Weights of a small mixture-of-experts language model, trained from scratch on English Wikipedia.
Size: 13 layers, vocabulary 16251.
Experts: 16 experts in each of 13 layers, 1 pick a token.
Training: a variant of Adam for the experts, 349M tokens, 5324 steps.
Below are experts of layer 6 (counted from 0) of a mixture-of-experts language model. Rows are named router (the router's row for the expert), gate (a neuron's input weights, with its number), up (a neuron's input weights, with its number) and show model dimensions 0-255. Each number is 500 + 50 x the weight over its row's rms, rounded and kept within 0 to 999. Numbers have three digits each.
Before each expert's rows: "comes after" lists some tokens at least twice as common just before its tokens as in all text; "gets" lists some tokens that make up at least twice as much of what it gets as of all text. This comes from a sample of Wikipedia text that the model never trained on. Tokens count by the router's weight.

# expert 1
comes after: " of", " in", " at", " to", " for", " with"
gets: " the", " The", " a", " his", "The", "|"
router:546459475430557421497534479533570566475506547446495496478410466475543431454541484489539473485444530534600443588490469535500494496496566489584544500491460504488518560462567401508540433510511484461522535487528570481495487561441518557573475439440551535528473609519383428456524515457535507489471518487427509513448490509524560550509469545538432548492534428459512486539472451519514474654418498515509552494518544514609480458434529438474413511471500522524493462492504440597467578500483483559455510492460535487510569516401213514424526478548488519489481465547459511511553526497460598496456457529485533448536407498515435512597440481506507460465435499486399476521492432483520524442499423525470416476454495491584629585513472471473554530506495492531535494469519475561484487458314506
gate0:559386509483496437511505486502497434475525511450496546484484599516562523429472494511477598591498526530464584539459563457496427521565458397430459552508526592450544540507578501504514395486454493519529477481560566464525558492484505455561491472488535514436455562504528480389516481570519469515521470552390340488502488465437586604507529527493576559531499554481534515450505558489559483445508583450514384477462481488530475450568430497565543469564420491458451575532454425526476459611450486410510494424534512493549563513547503526490517610478544496444573518513413633506580487513422504546609493490466471491508477482546576559516481466572549532514571479567625571505467537525557487542494528562472590535466397534582516479469506491502471544530545515496387408542576456451528492474512494
up0:571529444525454420409467480602399560476454540497445528403494475520523515434535465445519426417477521470447510528532521473435591502530481582466498589529587580460438499497538492543464450535486456493488478457456527497580446489542547471568511549518552468566597536528578476456489409533403555523471489494492486455389425486460411450409467540537358482473536543462564531457468437495646532500549535591493484439578435438555588478502507556413478475526524539604514580502530456450616445517439470452490496568604476472521490626530443499548528472520589504478529543489442614504506427532495531503428551484519530454514559558550454567533441540476457479484532440526505518489535422451427569402498480538476459469492428549549530460483481529523469509516536476444490557480527542510519481501402526
gate1:490566487516404445600524511517484563468458454500453566427612497483507535547612540468423519422563600541535440474484490409572500440473445558569456495538518478516523524428532489467473457520546501535404507512479553519471482505532436550543465524503516424605596611481451478524527488414459459486500534530539401513447466577469438446484518470522561476376528471472478447479578550469495451501472469418450507529561471482472531523460471519520500499450527490512476532448405599503479442524418519387522557492580556530445561413436503592448528481519402424516462490400517412485428477531584446580496464524555535490523457518497489540490486592432582384460546453487415469400529501497465491511558542502408512542502465494508551453426468463426607464583535482545581522504481464462497496494597457
up1:548576420581427578542519562474524524460415471560455496512548507548552487545541633486481546553565575384548525494467482452419426469538498500548501453521573524560530474454619493472509488472511579532460515538584505433546532442523526564513591562463462390512484500392453491491466560470490495547575566479526578510531561513538408528532443458527467512437498592488577455469448440498531495413536532487517595459501419437390477496510539439570521452558544435452508497520477556521467489577476540450506520528536455558543555565575467540434449515623523580445526441405520542431484551399502537457533549436421459534559432508550582565426546442539543451608523483514498485485495516461470577530465474490514449513583569514487562495528575496540490500556528465569424500482492416562508572488488495
gate2:502441431454458552412522556543384545450496498521481520522585473456513469598477538483496539569489510453553527561539483510519486554491438560417515504519561458433528499475474535497538525614447508529406513508556584451496492448552642421610507463542520469522549522541513509545601482549493539460491528473486541506550552538467550486566438486547500442456516456445433514447601418565506547435497476507417461442519478455472484427536492543506408510509501596554532555398445473404447426540413395447415504519471425432455462580529493573514526600445422491560515451487549498535466475477496511540499655502461536526441571447484495456496520590451441449519470617545517536395472478590413584502544496507490522504492423523482430467489517568447515514506559524454531571498478484505486432478402473
up2:559569525445401527490555532452596424478458560465509492545467548515446483427501505464423521474473504535574525484450486524467472472537472595521518519526512492562372541456399482476510480464490504506545446489506493448533569571563379562558426542439644496540531521458539398498430528467517480470512422563485418495471485440532483454406562520518484556530569485453440457543505515517428533498537535411517428502583439495490530525518580522553503506532489458531557440504518519535469541522494521391525442545544530568569505573468523497525569405606503474503421520544541468527537516429551430468463478589572493451587550569464494498495469548552464463518500465480399523442531492465564382457603477543396480536549530482514594464453501502440518526519397524596509457541435533466573652476556526
gate3:535491496484476495553496394461482570578532525562463489458386521544479534427459488500487461471542362538634555601523602510492536475449507553434590402453382446515524475510520470559504499496589577471415486493445501506460517567429455538490450473476438500390540382466569631412516451487510548556532574548477539551408471365505471472520427418432513511516486483485512462504486444502512480452461537535591522516564493463523499576453429440506548476531523562395527415472388519507475601521512525510526483533481498548467441431487498515459460525518493548457572468439507521376517484513558458476542521505491426496422447511508459478489555525571436545467533460465582485586461534570529532546525416445570547555520553553443481537492448506459522556503551538528465543551491587493499524559543498
up3:560559460559398587444532563611535459379456494474573481510493524520536473530444519486475547578518558500552542444513550492470505433492544406533494580538576488577498429503504566514495652519480463587501501512541514451485610438590448539450524553578566486477444510577482495542516620441433518593530475564570556545568582520607541471447455490541486572453503550500483556457516404484536501514548484532453550404495457523435469461514512491492473508498554608622450458567549466446500494504511540454415488498492514499446450460550556550520446486454500543458541599466578506477495491490494584495545508459567509526510541476580545529440515528432548430535531428410480525501592584429447403435522521515528512426565536484542380498509537525494461511494454514497465514484557430518597475450508459
gate4:445532526546469408481457425453527462529490501557489525475559453438554377551536479456442563530547639504554484533482460550405527487562421511566472542476544526545503554459482533502482513592477535523474487458590583498455481470576513567516438526491568488429487419478533435486492476589470511479482491533590473515513456548545510550481513589573506516422494563557423392567512463582530541549565460484552487613427402493518458516527554479589517548478546470552517450436592498583490522475425529450500579438542487520552483463469443532480486399499443501600547495456560472548484454478577490575496419503597540498581491556496549526561508484403552508504578434541500489487566504474460400455628489523595491528492488449490484411512461467608444471495413533517544543479500544457543587418462469
up4:526453511486546519440603509532592559485435493431470462496592453603531494563483486489518376533469414486486464473512374463622506434497577500496477499476458491460528466466551492560483453384555391489548494512557459475546555458552518511548518479468389535504468644552524487492472402466462419568549492453434363508426492480474505474476512399513535474530506402559496574474397618441544529496483538555571522481504594484512476488389479536423513515437394483529479487572545500488509482549541506433500458490436530519487554513488499565510463476413504480482490473508496465475458545536476557448443480551474488408431448477508414477488546498523544487509458551466452562539526556438556503531455544470483586478564545403463522563504559415551517479568586457547517414513563429467489421485493427
gate5:489526493522539528526483516432539509569442473523520552414511437475495487515519522431432521545524493578476454455485497330543398432599449453547527469559484560584569434545553459475575530479571511484577491578501464601486513424470413486467492537480453487445524466528526478480541482435492525567426517575451545478525411502465565513437513505416516533458552477527426521524489511402538448507544499465497471511446546542473468551516494573426609558545439432537557504438477506613503501633509538562475522480507594557482580483541486494511527402408526544532500506433544544615608482420410463585455545415470557528457509462508529519486568546478523471552478553481505561567452499448450547461536515552562426519517461495544351471531429494497476572561486543544464499523543429459565477528520400
up5:509461530536425456481518442527479522465527504383555494488497563417501455522542392566532487480497462492413528501561568519573544591562506537496400623496586473502445498470556482604391497538395476426523447601540557471526382525484453578512461447542518516521573438443511400520479525556526473501461504483573476570510561458628514611512541487505534563515519461466534479488508548605565585439424609395463462547450476526514555509480454473438464471512539493551488498473458457485515443480569499476462570481473489565498551574563479508514495520588491530518541595484454539530482483458517580528477486432520447624580569518440476552536416516458565591482508422553514466407474571530486510479550466494510479456544460469553525487454505512603521490467560372513505472544494597464532529498497482

# expert 2
comes after: " |", " and", ";", " a", ":", " on"
gets: "\n", " L", " 4", " F", " 3", " two"
router:469430452546477544492489578548549419526417449463500455479530417357469498529499546564452507484543516446466534427489379424474569462480464399508447515577525464511474558538501522452406589487514494491545493432535443502507544501482550423572509581568452534505464504558517540526452426465499432551464540439451488428513503509530494527512541455492576398509483450479588478557537468514431477447504399454529517594468452364504425464539547536570531456411467477513550487449466516387474533565424523420480546569428529523493513504553504457549498450571537530453532609457462483451417492460526521414519447460478532567466465515512461569458405480547466494470601417432591579453550391542579562542556492522520596488485568545458503531514449490519528493513473527467526483479535526439509601497394509
gate0:547509434551585493509519459526527546449589492471489428435391485516418463481490515575545501464333501489467567521532589486395576541502418495523422397514529451551468490473521423432464421489552495515560478501529485516598489422514504488523518574572545461512471436556449425517497543518436486518474537513626517517516514485565527444430479537596509615513431457439503406471553489516452423541463542531424495449485477515511586461484510434512443562418441539531524529508494560522477521427524445527491506466467510519493533506445518442413450520530438461583492530455536508533495496409406461409469447485488566504433554495480531450536472431591460441595554529517440412570491504513473495461581459531544529494531493431490490432496666434526566475592509559454438469567495457524430517411491480
up0:455450465369478446524551451396490493496579512506546534501454456495509525515417470560540403443526434461501519627483405489460532505380528560492486431476448564400504515365421439555475456478452589490517471478436557509498515479371506430603499494479477448454562513483539538484493583516504440523468498493480469470550449448473463533481573467393511527424432491563431479518517422577469421546519550505485503453515458604513509533517457473580531467588468493379441516529531447507444524525590504403499486462554448510488506511441516523613501573471458489461520453504626500515519501624560444477573495493465500576406446520403519555467545400532434490470498521526520475439486507511554493547505472449501515465492436425434493551531508504494516548479550464542442418397537580515530493448534527
gate1:425455516456464492479516534477424521475503548483584464593505555546484564563605565510560561461541540612494559491430492442448527593499577474442489479472508496564474578582490536594525504450516522516479575543447488560608565531385521482466504447493497466511454471449541467604465592577502576486528499560460597492536540502553505476507474545509446519492519494555453497450558539545542528388480449486465475508506514458481538440525512532482428481472529529366457527517512425455449628413464497602515468512441540497535485521473547485453637491539576514540484543449484497445434525459560503487487486610465418431542573500402490483495554536501493481505479566543474490521408421509478541457536499488413490437569519492536384373545537523567478513440504510561478497539466393502534581536523371
up1:486443525446445488554515575526350508469437466561470470563547485502425457466593557403496576401531500456489526387452487476465503569577534528533489452491495492557538468535509481559461503479500468554449470530474461497572551528467556556468525450532557531470471548542525586535447470526589472500505519485425509535515554532596451554491399543461504443599517519510470528426536514498558493480551526468541446435450492476438472463573644466377504507406486535456464491606508451518489574435545514482515481614509552550546578521478566432511552465556514541465533502410533524430478492450512451548535425522545452471511500490378506507345539487417509397541496520474503506543388421459586530514544514440479502478445502498513495518517453555489426464508502530586556542574450456457416497571478385
gate2:523522476521473499501452508577505519539442537459534486524528438450461408514509474520517513491420460411508485594593543506437537512528513456449466464544498427496462430409499535493546486463502453524466509512519512467593366453542548501541557582490586460565478500514377410514524425438542506451568430454471537483483503505487472504577472434490570532430573613518551460559540508558523508488541415575527484445535473597464548482527512507515486537525497464495495472497500519461492486518458470446402588559546517481501479476487511459492493557528486498465541460526551517496560402522611426557615395608598476385465560489491476583508507477553504455545436625487425383377511453573506521510548520583541512564499528471425519458603517488587618499584560523471414532478510519493419537467463463
up2:518473430445453611461457587538580573518498565398550589525476550442444499524547482575529488498469451434530486522505465450428531477500417426471532500481554467547504481534490461496493422481441469557430522461510546431562463477499542460544661517548531495486527498577418450496565501479513539442507475456471453508515437557473438454577476499474578565408457583466511494576532457442453483478419502505627480534540565523489505389480562505510480405480584475432504531485485574517498420527475395443446522547536586562492411511440433532472523479474508483384524469502495595501535505597489522383530496521467482442429512543495414513576505450483475507424494474515479540483503532570438592564475556484470501381605477511428549427565489548537567514508524478427444540474549547510416424512465441
gate3:421530596518423532568450497501557451497454565539511467479513430575521584520483434487513511462512470459462577527539516436434482502547544497500553486486537512569505495537482436495478576596511542503562487473476538562574341462491454572392573499407493480490474555462464616465377598379507576568486440513522551493559525463540501480578533429465475469512407511503491507472565458516580510472563505477394561442416535452557527542559471586516398440544507468430438494514441499564441476435578446515534427430498563507508525461459522477518476492512535429415445540540533473458441539410586539481430528492512471467458513471532422403481493551485386523523439480447503565448492551508455435499472463463459545524578452533505422531465469518460473507397445450445419372486485505492505466521515471
up3:479482472533519489461556508537444500508465442486421507509500590538512472459477543443528569500464472521531523409475556570623490483477469531508446519486513460487457533472565514432542445504490512563552544441435502574409564554581622523486382424494479509396479485564494476519495460633485467437465509489487523416471479490402446507518455550529457534419599503538494489538452626512521578562406515464513519529588499542441511461487468387525667566446533627511532489545472435467513486486505504455503458603456456366516475553508413587516488434411482591546563412527488540489535437541395499530485486495529536469538492535514475508528559463501535540542510499413503483525491511492536579492541490518514528551433489426506584548566514443570483509506532531530519551559443449529507611483381487
gate4:386455456439470455533529467578552486540444593531540544515476494606495505472461555433535464512435529633508537499498481613452531558526581472471457452498472484492510574489434525403528463538503462481617495545414588502387520509540498575425504514503504516453441437526487498487510500519516504484442510412515502443660517462569462510485521543675514531458518529594516462601431416432561578546491523471504475486492512484476528613521574413435441616454514512538557427473464477464441504442438626586497497460480536501483543581462542508415448447414461484516437543503462513473498571574466477509480459445588546565487395494502494511504488458555594509465395507466511491467513495499566398487533477464530484504541550478489501524570526494458544564527425489518531455503460537465560486492506525
up4:570535458468463547440453480424495469467462509514459474494473476476535549491512433521435448466472512497533580509546509473496486496398416559529536536432503546457436491551534553545436446535372508467422537599508562491542524561517539515551513459532469485442565600538474499469484543399408567550487437495522594554442511434549604432479515450471525447478519470473486518487546482504540454470492505459478524575480452557472544571431529546549593503504531460342440432633568396513476511621450442453529594520527474512430452408568530546595517552589515501434503523539571476449445601518511488537538525517531509525440587478435423517492500497498541495543564496481530525508536566439537516478602387528566426511429534477485515438366526446470452511537562567442490494467468505568466516504575478
gate5:557477607487504489532402447528395441535415417561557381532511462528513452534388468447367478551503478579517495485487422514507462493519456544446478504531465552551525495482476496508530591464567410488484433505526508442320494561539522465458546493602558472507568486504435536460470467486499584433608505552458537521506501524537381402486484400582538489530518544402533387615542515546483546479483482486453447467595528461451492504443485473452500449505506527498457518515482490413498490467549557501528536481589540470518373490495541490461481423507459407482504467554511517472497449502501411483476465404572452470533561484430491437421487553515559502534483484436572473521556450561580506468464567442410556487401521486461485471481514455581476496464473442564465441475526569471526498462535535
up5:465484511516449563492437480526414472536509558506494580602478427564461506475522523533511418409464527474584531472449393375435486576524422605429443506472525589534419554562490516519554531395464484546446486530465467453465581574487526521552535562547529530521488444486425514579467472486535506430575481498568530544503529540477447588507431495455508488449505577519608458494531455498453541504481461455486450410530497536503476454567436468479453460435538440485492516557550576450456497440487545598580553427523582507533415449441559512501518432519530484500535514487470432446615516404548416464515480444454600468480510547508424504498530502501482505566445497420563420485446522601526554539456514548517594565525479429403487500571427553505487610468520494498524441492545515490584580520519409

# expert 9
comes after: "\n", "-", " was", " a", " were", " as"
gets: "-", "|", ",", " a", " an", "ed"
router:520480529502459539500497548538494475500428532525494520492542549463558579437546571536463626547502487461516486490523538538367524470486589429480425400567553464482418554494565579506454478503553509506519453444500461460545541541446462489552548573527337472414458431423474535502529427525567445562457530517556510525458517418460508501489566515551484546510435572455541563614515522617474544546491614477427570491514581442502502475448524532537521492434547456456533534539477522516478468537421460530478534405535515502536499498516471450570517536544557473506567405325542504509453534568532522447477476485513541419440484493445507541484530507332496415504544477476499476431563433589591348485482578494479508514466503524429532539547477524487483542548497435487607510476536509506458495537508540
gate0:497488492461546572465665486574515430451552489568527519460500457474437466578524496526476439506583525399535547463524436539484396473460453542524430477540434552494466533471467487534496427458506447493450557511516471450491452489417510454583595501465530465392504542566541494535551560519504577458490534490417448538509559568412591371590530494463542487508558515433412521520497541546446504463520486470527407532591434527470443576436505517477546482531508449483490469473513555469415458483392426474542564565456571488422474505474555491498427443492377539535480552466492421487482483425529464602476536470566524482652521490520509519437483558447541398491570464449437499462534587462473577478468528420487557424435451488552550505509439513530425465494569466429485549494514470434466534537508562
up0:538515569397412515452480482436514483453521631447561469504479513535467479477407455510477571497553457530539498536493564406544520501520564445529559398477550494504494433550543461465529556414514563471619504491523418556409420464419551633418460503457555503614502518525574557375474462378525551492495441450487490504525482486495461409497525497482478511503433377459452556446457507515473526492466564512532562501471564431404507471546492502506556532545497524432497496460486483582446539420563478533499382461523576437511497474433438554481444491502536516458569481518528444520458555557558553505388479589492554489312537562518513538540515501502461577519434506435549419552470494526576436451477560509493455531505523516532543502448477486488519466436441540508509566510467495445466431550464502
gate1:507506487534545553485435561420465435564473517555528383493508455521531473506448522501563510446478502463511440505482512574473431426536570541534473458574409486398400443443510480516535459596504541523485445563428476518557422471518532463440462490536526502448432584514586480475542499470552551489487446399519514604436514414448479459507474457470486404555468429438472502426517487459511486556496477519535533498583474544531512504601528531564521496541462518627484501548460506436535519543588463505519536508451541543464510483529593518533543479565401480482514471431518497527533548500483509436468445502533542542405519526500604422384449410504436424460593541558511384519410452476509503381526605520518545465501528567531499449530498608464564462481478540557503466598494624551417518544563565
up1:568482688480512461596500602525521514577454516437545447448503541542427452515429506521451465534588367480452494505496543402387473474422434413515473515481424613458533469581534545541453530448513528515564500413508578522484539459548486608535559516493472490446500542486492684593521511528480419567591507471449467451468452563560493502484468519436467442457560547550501542546478485486485501500533546461464519570521505549482466489481490461456487515483546432463479510538512448398443442505535487548535520534546483461496597453450522463448442465500518562554496508469368597520442449491490466443471439524477450531507424453579556488488508511449505472519520494564470488531545453506442586548423474491441475548525445520538544556551379421457457559549493519486537534411580511463468489491569451
gate2:480473472489520468454437442415512529456535570516537511442437553488474525483515469481540439496490523467459543519534517550522521552533533543509458521496551516518497555426646512536429515504408490389527549563482494603332555528454482490506560424526546558376483531482379488515577482483518423567483537586486544514486494498448541553527581509534456536569554482553488512555503586473479396605440466516510531547430573499500549490474485473497544474446437519475549509491546509516478534525566519593523512535486511502486507525454439477492561538557563487526424555551442461529476583412421512421504418431421497501443462500537519557573535435467405527542532562565451474564526470533538480573600589509609542563437447467530431464511506529546457601556524465569441528369478432523522429548404496
up2:446465523468483529471475535411502526483460473446401466365436527541489482491472572422456539466427456496478424545545572512442430479553434516452489466539478480419421565492528577442393474567445404452526500440467416542383518508520504512571586498511521494430483508490497495461473538563535400484461514579570473567416468536421506512527506511447515542537545476508470509500436562525506451569520490412570511499538516502580490489445558426545525473442507475495534487474538594505519537523554499474505429468484449539430488501561540478556520522508548538566538554561529420475488519439399518436461524490452466455429441557483469536591532498555351551536538475524441484459590506475627492514514638490605410593438436495495458471522544525582529483507458474618398522396521492456537469518484516
gate3:506546576540561493599562519504480455432444485430454464500544599469547491482471499427475484454500529551507422472517473539508585492557547560523500472519474531500505537364402478453563502483511453496582440511485466554514378483512411457528414467497514493542483537504494496502393479472513369460605558514611453525429518563525492571583474558513571470516488485435416518454491447493516442579555552476528471417411424499548467593557425455459433517498388500478488473425378500523481542561469546424436536467474474499485561470474558642514516523475481524469496455537430553481577505480588436569533502457472462474535523556432534492479514502568523500448562551508532440527505511441563541490525540546520480410554425581453463423452484469485534446458466551578472549530489582557542487354530497
up3:485465479479523450442487471576577496570465581452522423519558460488503572491524461513432524432567438499533624463296448467493514464487437535520567492477578458461517529543620452514523516521496569509513566543546489508529483541408509613444447432496447474536532460574500510443465546476526459510513431473433514451587438514451460452412544559518474591466536455447616497553456520487470503580487521513431568451569525523396622498536527452533510550414443446563477423519581478480584459460479545531537498497429520494481538608532555511546492495437542532453495547557511475549495432529437520482471473556557559540471570488472452513494516452453521515487537412445481534493563504576468519420464471464529515602462555539414533529593430488589418614479521506527503422559501497479475502445438467
gate4:446518511485577549477510495583514513494472497446551617453492488497430515461494526498417465563529537464446542598464486556491494505626502541630496424507413483530503497562392470531542497441523515606453509527465511532492443456437529395591509479502557466523547556531565480566501476476345475500491430460469529512541543677561484408495503515488515400364543385560495469471445559440533522436550473456447433533352507478506543476528521491474500570519523530459502504478468528542494464492449462476486516562457458457536502458561477594525592563493479660527521490526514512554587531485489505493469535493609554511519613415384576567576512513505451470503498507509463519569555554477527430484556504470494519460462441541531509484427445508471554539503511493444487499503507474487481595501475488
up4:541505479455520507476491468466597514530546458478478477469587492544529446506534407522495518442440489538581492385519529490504536565459492553406505534526557461511572470478594555542483536421482441438503507508434477472522501448505458634540514549538441452533484609571473474443513517569577492490558489416502478446542474434431575524454475497494413519545442592546467476554474501568523515447480479548493469500454525494501463556538448482550409458493474499531471516421552505515454517481431453495495499357510559434450539594372510485494510403594548471442584517496508569573426498459503507470541486542447526491453501523564410380601550477502479614425514502432491414427445522531479570437475490459581437511505443400466559520486520481566518443477468606569589507479559593489438550601490490
gate5:465410497569464568481408536465447596539528487491519615506482414543469435481486487512471480415596497566544487366462465405470510421453370527510491438580532558471518548576459581466474506566549452490486520464454525507482493486604525519462492480473447541476518564510495474562465529467538496523510446447451576511491435555418550461463505539451441579485510478509476442475506522490500583481545479547517485407547520602449477449550434473491543451473488457448520410414550596433441578476513586520529424549516496559469432395480482446497499458464522522476484428511447462432391456471494427498485514551512453479613489503525570459493629525526496503510527584520449519476563404471450574592543591532487464558499531553404555538498515457466539551515503468527452423583476539533605546481590521
up5:453486490545500500461527482597522502577398560539462543470526510521539580469635446521561532490446433409504546496561478516485527513560536466493543440504475501539494407470541467499510403446513454517477515556508413517461469446515501433533445577539529495526596613608524510437479425513569397552602504470408498548446542602450546535510576494492563460506569530518537520491478377441602499523510491512586503582419604525588520542479467486530423478519458486552474503587492522505464487469523479462512401620499461463536524594459552450559487483444450471472477522530620543605541489531471586467506424544429476466375424509485579447544499575446417506483457528519480430608511449584473455491486479514538578455567483461506500476501489476523499481517481521489475471481532446460422473461469423

# expert 3
comes after: " |", ",", "|", "),", " due", "a,"
gets: " ", " for", " he", " 0", " to", " He"
router:431400423580578564545448523457580596531529463510467588558509488500444489520541545523513463545600551483447471395525494508443488491509413576495539539430552504464464539468469554508548491508538484514540584544537494527512513495620503413558486356536530447502509575572489439489537513502481483479416539563529429485430377589511453492515573533488482484564454584500574537528538456499437455432406530420428526496497652470517453494508427529533496483337555530535486480526492592573576459500531475465473556488440414523502512526507534481569392517528470474419588570489511527457448555511536456428525502470523488487458436502466411455446453384574481465572495445423546491490546413539534551458509526548577478528521603534467505460505485512466474504464491482464581532489503528503469485558546482
gate0:486593570439502522527506536396503553439527606612509469498476484430547494517531532506530569564595526462440575563523540493540489502496535561570588554511572477486514544373556424551445536490479508528438549491443482503484466522494552484484461431411617405530384451551519461457597508589490487536528487482592523506577506536447443490475485605481500534465489539524482511476616549535461428489519498439496521533541410484507507517515495467414610507408573495461522604543451586454568528522456456522472489614504514443558511498521548518505445468550504616437520475449501544446475433452587450544433503511499530587461550590504500513473475568505517566459565506473559474471477453502596542569529556537437427427444511525451523501400469474434477502555496498549509538414456581410529520538474505
up0:562439488476499501449468478468527599449527495523512575482425469489470544539515474583495420511604464537565447488467509478408627513620495527480407367537509379429576456499511571489408476436508436532493523438524506468504514596579470547515501482462574474540516423463550402505523439477518502418554531485555533551481545510561439546420492467424450500478492431488438502607550548508499487538568542524494500516481542551532493463498532456507551496495448587600480533500523447454538496435395475513533468489568579533472486487495516445504540361540589520516500563489528539539643511427594539479522419512487523479506454565513470460546583445461522516550610565467475456520460450508444505505502506493478462526519505457475466416571457485496587550588486580622514518487501499498491442635560513
gate1:665519489526510415476499540491549528480510494393490498485437426476550519472436519411598400563564498504545570586487548536539549438478557516512550426501425474533507563516488471491530519621498533513565497393503539456486509434470462525488445469431435429478487458510448468551550494450421442502392503553543545517463547585508455463425421579498495579418471559423506514462474502489529481552416526566428521552546537545507518482503532449546497495550450509535443474469438510493371542477552377549507474436493473471440559565475425552567507530457491554475528504566523550512379493473519590521458424486491424517484553433532628444600470517551440480561486483469464501460471471562553371396578532426495487514568493523468447471553485495555467517558515480565555461522472506496568523478492431
up1:436449527556437478514454506516391426504504497605475509543473568605513518526543447483562636494501452520414460434543462468429487524506465497503514486473601470381447431480496427521503481531484458506377421446510525542516424525481534490468555495576494581482500576521616461424466531549605547472553489494438477478511459495516513475585499463522555406650463467497448564530549512494559606480560540432527489435515442474506500546460437527533521554489470540548511543551482543513556540602460527469485475553489530528517396474487549471451505477525596446453479527505474467444570558621563529470526529459535539545489433578477473455417476534490502597496476544591509484462566532528431596586439558592443511467422548423513554559431490484456532521465450532460442548464515470518382499495467513
gate2:432505520467518569485558517526547498515487509397567500481486543534466353524490598502546423512532512564526518498436600475459526549454478426544457519539484533464542492506544521463553486427477478551440500570467490572558542471431513484481567535424489541536567499469448441535502587551495452505495452517581515580495458512498406478532491522472488423552595491499516429484399525452465534555519569364519461491526514495452589503466486502392492571485533589455542515539536389472639506558438473537452467505479472423477578468488514479444432470507466545497535429517557512548466444411561564507552572525544545542648465498474453495520534641545574515503543527565459558530447499538447505458393480514602449651514451419461461486457560456525547522541435472530534551443526468512506486506564428
up2:500619526515582552521492563502457538483605518506394541472502520507507539472522484513469490489433558415461386463524433438506372412625435454579596567408489582512446535425400523574428508422464447496540543577430462563515511498409503465538576480473450530482550503531457547546552437467486486442504498480480529530474505584541523449507529627461539369566477501509491522555514436548465470479585500549465481508478427548503547456526557497505468421425507464572550471400472491419600439483463452486466505493408517484475478487564481582511482531472527491540530508504491533493469504566464489498469574516462502522498469586392559575509495412424489500543510497558553507513568451499449592509510506425490567471588456521508522588540532406589559536442462524531517569532593524539505537509462547
gate3:534455512539564485488487576479469477472460467381580500513584440471542515583437507394445474503405524511477500455500547493468556496467429506475446556486580521545519484531400504443615520605536535498475497469538571504492533519604543561442503561513451571556505526602479508470442519521564531570487441594497520542466558404441525576548459525553550463568449522464428458569631522532552521493446471401493537464525532466517501618510442539442543547465464490504534582436478506548539534450527485492585573500505543537517415528554432446513544513510542570541537503587468449413611522547522602584477461527503506590476502502448583426413503507514516484515487502461488546359461417527567524441532448499470583475511490527487422549525536459568468486532432457549495538467518530569421394459520466
up3:547574466465544557479578490464501443448481491444470521427598498503444498498507542493473570459501522502509484505480563560533451531436524486450580480428504482452384498552441528484562554594466472494574559393518538476536528491513448454627560509528518491498464507500462476510562560533489498447417519487533449446541539536487522551470460558430588449514527507490541523423483468551459422555541563503488561457422461456567499471568565438553440489513570559461489565517503417513452504568445464413523507470453410517473502509581370491530501547417533619450548532558507481514457589536501499517505573584490484583483460510576513552543511432634543539389483544423485569406531435437524514470480590495466533523551572650475533535490478529506576535498538589483498447566427574502433481500377506
gate4:496494628498440523454471465438541585507557537457543544493506463569470519463447514566491431501568421559568497514494418527519488461530495470545477506530457518537553565404469486553535516534514524511505544437490515538454500464463532489546537485488501561530548510535578490557474596490464390588631443554554612492478518673452519483486453568444476517342447482485531455517484468504511488483573493475545481483498506663610561497491443526549585564499452427550518552478446451427432558465543480528470523577492491486459463409484499525463551449408536588554496499582496523591504530441535460414450535525447563540514507485527559508481589560504483460565486566464417499516450505583483455405457541443459468515475414525426501452523520449425503588461477565527522491406472411447560489483517495
up4:439486621496498589512450540543566594517567593492468534519510484568484457446500489583519488539464511476601376377500472567478482432538528509491476507570520464510486504461468529505541551454486484543498622369423495577448531480492512447528550542532507552561480595569480593478543554426450441556596448535506521523546546581409548493532521505460468536424514541535552469544509508452507480453468514531556544498449529619609537475561459473487511451496455480567515519557401513504479404480552409425529521548467456513501489497458556443469477516463435540514500455468488577636455587441560440416542452571471503398458425487452513488485523472549448468527511544380438519465448482574532431436481485595478460520494430477460581452523519479445505570534443521519605521478461447536508536539511485
gate5:457570497477469470471437561509453457445623563459415489459573539438476570436497553529490466538494495465454446454430515395513548553517431484468540513516484520568450510550466500545514536525555552550476579454633501554516527442475527531597483557482532511438609589381579523605497440474488622498516417445545521411536464514485536513522468551609438427499467479577549424459589478471504513442531499487477478531461494465481450502500465433512542576442491424474570471455495501576462571504440445513474492574562472499536554552502435505595595546522562533515472520522432486624571468486489517473470476540510494445500536478542500461493376521510524483361530529488508490396538538420433488415437412538516555556475467496495535561543468530450443549496576466482593595512509467553498535498432500
up5:455574444546513487458394575470471498433570538511390535509517571457512580496558569485517468540454522470566501415492574464509498454574503536463461432514498413482411546510468487476512500659437526583522556457467548458479494457512455399528449600563522447501549539493568597517536464505580577455513364495526436516541512517419487503526483510499492440544481465619524450499581457493558506447511510503471464588494515537455510568452391495455559514522529467404537438515496509505423428499480485470483451467558491486458480583502549443543586519466491479514488463441401493504535471452544592467429493523489407444578455492535547472546467469420512561420490492455555523383565541378545463503503548531447605525509479537489468646498499560442463605536538481456482542517575498503499498514424488